Below are experts of layer 6 (counted from 0) of a mixture-of-experts language model. Rows are named router (the router's row for the expert) and show model dimensions 0-47. Each number is 500 + 25 x the weight over its row's rms, rounded and kept within 0 to 999. Numbers have three digits each.
After each expert's rows: a language model's description of what the expert responds to. This comes from a sample of Wikipedia text that the model never trained on.

# expert 35
router:486574525493528570581554499481478480493492569474539518526510544536463482521448491489480520544525524504452503509495443507493470491510503542514482
Description: Mid-name letter pieces like g, k, j, z, G in foreign names, and "years" after a count, as in two years.

# expert 37
router:509529516508512494544461523505500502472497473514486497510484537510525482502520543533528480532518496512531525515490490490501524510466523503467498
Description: Speech verbs after a named speaker, such as said, stated, announced, plus sentence-final periods and year starts like 19.

# expert 13
router:500472491496464498480533512508511480476504535555477520493471497507515538506514501536466511488512517483517415481492482467546462490517491442499546
Description: In, of and commas inside parentheticals, especially after Japanese or Chinese names and glosses, such as 村田洋平, and Producer(s).

# expert 33
router:527502498450509504464475491526545480520546518453487528510481495489526529502530523502477551503467441480495499493495502512550455564514496545498531
Description: of and for inside government titles after Minister or Secretary, such as Minister of Defence, Secretary of State for Health; table pipes.

# expert 45
router:500497482494513481446560487494526522473506465527515489449498515491523523496501477464484530515475510496521508475466536449475521518493525512516542
Description: Quantifiers, ordinals and superlatives after was, the or a, such as first, two, only, youngest, eldest, busiest.

# expert 47
router:465500494493503507530489486455512450534513562500539475505505554478508482522484525496494476541531486488498508496518467501502473528488516514495517
Description: Capitalized initial pieces and table separators in sports, award and event listings, such as Int, T, F, Award, |.

# expert 38
router:526483490559508508507538510507524504495465485499533497510527481498512494543487453507476481493497484568524477495458466488516534475473499489495484
Description: Colons after infobox field names such as "No. of episodes:" and "Children:", plus table pipes, spaces and prepositions like of/by.

# expert 2
router:484524463483514425529476524463555527520541504478511472457474523528500492515472495474510515510482515515514440492530538523432490485489491484484502
Description: Word-initial letters and short pieces inside quoted phrases, plus number and year pieces, such as "f" of faded/fool, 500,000.

# expert 20
router:465486509463459479475514516530506520505499536517514515472499464454480520485512513487515469480522485445510515522533539509540505495474514491503506
Description: Bullet markers in place infoboxes, location words like near, East, Western, Historic, and prepositions such as in, at, to.

# expert 29
router:536476479523447486456508473510477480523520481466478538500478473546514519451503528460510503518478489509469492502466467533477501510555484471478512
Description: and, or, commas and possessives joining items in lists of names, places or works, such as Berlin, Nuremberg, the Ruhr and.

# expert 30
router:464499498509521489550498499459477492501523504508446523514486535500513484474512484527536520475511481524474508515527459486511507537460492479548491
Description: Articles and determiners after prepositions, such as "against the", "in a", "several", "two", plus the noun or number that follows.

# expert 32
router:520522513507512473516457472526490494497486517439515469516489504488497508526448457480476491558501497464521522533539528517495529492491518536516545
Description: Inner syllables of Indian personal names and Marathi or Hindi titles, plus digits in numbers and past-tense verbs such as met.

# expert 9
router:483512507504527508539477529509504469484459463515549487480516437517484487517477511474546460475494471476512519518506469514517473480486537495493512
Description: Latin suffix pieces ending genus and species names in taxonomy lists, such as iata, osa, ilus, ium; also years and table cells.

# expert 16
router:527528480495539470482476496512478510499485492510484484497458491483467495479488482488511518490489492501517515472514514521450483497489477513521515
Description: The adjective public before nouns like debates or roads, plus born, died, life, University, government, and scattered name fragments.

# expert 36
router:502434531453461507508499508539477511459544481491505562510517512501512481478533504522499453464450502487524513507495500566454498530502514534477502
Description: Forms of be and possessive pronouns such as was, were, is, be, his, her, its, plus first letters of article-subject names.

# expert 27
router:463491463460504488476460521446498508514546490517508481529523519457479487487496515510499505498538505465484486504504495524484481485487475494472493
Description: Capital letters and first pieces of names and titles, such as S, M, New, St, plus words inside song titles like Be.

# expert 31
router:494452463517478445482521489529501486454499497470491504477552505486541477507532509505521480521441487471537498514522482487475529505553485542479508
Description: Conjunctions, modals and adverbs joining clauses, such as and, or, to be, would, not, rather, typically.

# expert 40
router:512469534514516513509464525429493523495478527496515474531525528476506458468506513492486493511524469497481529520491512553504462520512504501492501
Description: Role nouns placed before a person's name, such as writer, director, manager, mayor, player, and syllables inside foreign surnames.

# expert 10
router:497505470506437504488502478521443531494491481523504496556549474472480489498512505494482488506561538482511476491490529484517485500511510494521453
Description: Personal and place names and their word-piece continuations, such as Albert, Wilhelmina, Lodha, Klassen, New York.

# expert 25
router:510495454500478486504505528507482477458513508482464493534503527497486482449502515496483481478510488446492529451481508459486521508551488472481514
Description: Last two digits of years after 20 in tennis and sports seasons, such as 2017, 2015, 2013; also first names like John.

# expert 4
router:554530485498524539468484463510509493480504510492539461500503522490464488545514491458466498533483513501524486422505507491498481533491479511498540
Description: Sports-season words like sweep, won, opening, plus adverbial particles and quantifiers such as all, part, end, back, around.

# expert 1
router:495509481505492528540485466502452505492471511481495492545515518519472482513487499485502518547578509458449502539493502524518467515524514523512513
Description: Middle pieces inside rare proper names and foreign words, such as pp in Aleppo, ron in Mulroney, rop in Catastrophe.

# expert 12
router:512492466503472503509473482477505496534517489487495467472503528524465517498491518499528482454512480511514489463542474498522484490519461497481513
Description: The word the, this or his, and time nouns after it, such as past, future, century, season, especially in over the past.

# expert 11
router:550489510487545546520525506488488482549509483517520511539483499469474496587471507449492510481485481549463449485496529462535499504478467526489462
Description: Word endings and continuation pieces such as ing, ers, ed, its, plus the verb "use" and "by" after passive verbs.

# expert 42
router:488505531532493567516507507508457525470485482526502532443517473537483517508511480509529487543525501515491509483503470479491540470483479477495491
Description: Country and state names ending locations ("Lyon, France", "United States"), plus second halves of years and numbers like 19'23'.

# expert 26
router:512513493532485492462530495527491521502476474518489523478500495504493539527482473499508510480541533537478528540503483496448546501506501501473481
Description: Dashes and labels starting infobox or list lines (Publication details, DVD cover, Born), coordinate symbols ′ ″ °N, and date spaces.

# expert 44
router:488519489495549513506517481536543486500510497551512498501470513464495476490488494514535488482493478543533527481495537505526536506453514497495518
Description: Past-tense or participle verbs after a subject, especially in music and media reception, like released, sold, called, renamed, became.

# expert 21
router:528504526489504521546513473459490465526483508496500506515479496505502529495555523529456445477532483495434504458478493499515512503473470483490514
Description: Bare spaces and words right before a year or number, such as in 1982, in December 1944, to 2018, plus table pipes.

# expert 46
router:540475487508510507483506487504488487486446543474475515531519504527537528498555484532495488574495520480527499500492455523467508482543486493494519
Description: Century pieces 19/20 starting years, spaces before dates, and clause connectives such as it, and, but, as, so.

# expert 41
router:494539508536455481462500515549567535524478547515488436479536518514476525478551515495463495506479513527497529516494463485457457515525538501499469
Description: Field labels and nouns in biography infoboxes for athletes and politicians, such as career, Stats, goals, groups, Managerial.

# expert 6
router:462493508521512509479528527522517509571490512500455492495520516502519478523477469510523546485511511529521550538502471475515501506489500504489477
Description: Pipes, dashes, colons and line breaks in tables, infoboxes and lists, plus their labels, such as "Preceded by", "Gold medal –", coordinates.

# expert 18
router:502480475519509486510512543473496468521469471497511488496488513497526482468503481540521490517507515444461504468496545537461482518547479517523536
Description: Numbers in review ratings and tables, such as 3/5 stars, 4 out of 5, Smash Hits 5/10, "third"-fastest, plus spaces before cells.

# expert 43
router:532497498505506503468470491500558488480540474504478523448480515507517518466478526482516477455535449489511488472561572524518524497511484532517563
Description: Articles, prepositions and adjectives before a noun phrase, such as the, into, under, until, local, own, new.

# expert 8
router:473482481528464495503525525446558499469474521494518512496493524477476494478536507501476512480473509541550468487500486492495527543526531475516509
Description: Wikipedia markup and sports statistics: == heading markers, table pipes, minute or percentage numbers, and stat abbreviations like rpg.

# expert 39
router:501490482512488461515487460457510500509523514526477485468502567507504537492492531474481475502539529483477558540493492537473439540518448485487548
Description: Articles and determiners such as a, an, no, any, plus first pieces of section headings, like Rec in Recognition.

# expert 5
router:465492459497487483498479525533536488499510480505497532442539480509511556469488451528520493494496547506526433532511510490523496465469502492514509
Description: Function words in opening definitions and infobox fields, such as of in unit of, the in commune in the, colons after Country.

# expert 0
router:524495525499559485480470511478476505510525461514503480512472491513481484548463486458544557569486542532501487483497509502453468472496486510496469
Description: Nouns naming places, rooms, groups or institutions, often plural and followed by of or a verb, such as rooms, gardens, School, companies.

# expert 17
router:503516468502467510485541529458461494480517497520525551529461463538494497486466490487486511460517540489481499488456524441466499488500520475522473
Description: Capitalized starts of places, teams and people in sports results and lists, such as South, London, Samsung, and list hyphens.

# expert 7
router:537495489457517513468464492487442521501507462519491498530502488502466484513497478536510519531510526504513519480469508508474461452479547517526449
Description: Pronouns and subject nouns or first names that start a clause, often after "the", such as he, they, station, judge, Benjamin.

# expert 28
router:534564501483476502483483503484506539508547523500517467535484509502483528477476519491514524462494502482470471464511494481509456498517537472471499
Description: The word country in music or chart contexts, table pipes in football stats tables, and nationality or genre words like American, music.

# expert 15
router:487493483491484549546492465491499507501479515483473495502474498486532455490545517483556516477470479519472493515473485532511517546471493486507484
Description: Nouns for creative works and roles, and possessives, such as play, film, album, series, his, 's, often inside table rows.

# expert 3
router:486497479478506523490478490483512474528468511507563477526501510515495465482497488492499501490465565500475466500454495472492545487529459463443490
Description: Nouns, numbers and percent signs in census, population, climate and infobox text, such as children, %, km, Area code.

# expert 23
router:540527515511490520495517494529556511479496509491510534504509515477450508518473530542464495462497468469487494487480467504523525507525526477511525
Description: Prepositions following a verb or noun, such as in, of, with, by, "as of", plus colons after infobox field names.

# expert 14
router:468465555507499475500509500507518505498489511461497535457491473498545517521545530545490527600488533488508511564520518488464494473532500533502516
Description: Commas after introductory phrases ("Born in Ayrshire,", "Built in 1871,"), plus "and", year digits and capital-letter word starts.

# expert 34
router:497486526464484544493505538485493517473489488510487532522495486475521503515519544541496484499485532522526540555484475481525506474523538483475468
Description: Auxiliary verbs has/had/have and pronouns he/I in narrative, plus heading-closing === markers and cells in numbered tables.

# expert 24
router:565475488498490529479509465568504489524482455458544500530468514519522482520461482469480537493511491499501503527522495495463536496511504496494504
Description: Line-initial dashes in infobox field lists like Original language or Category, digits in dates and measurements, and table cells.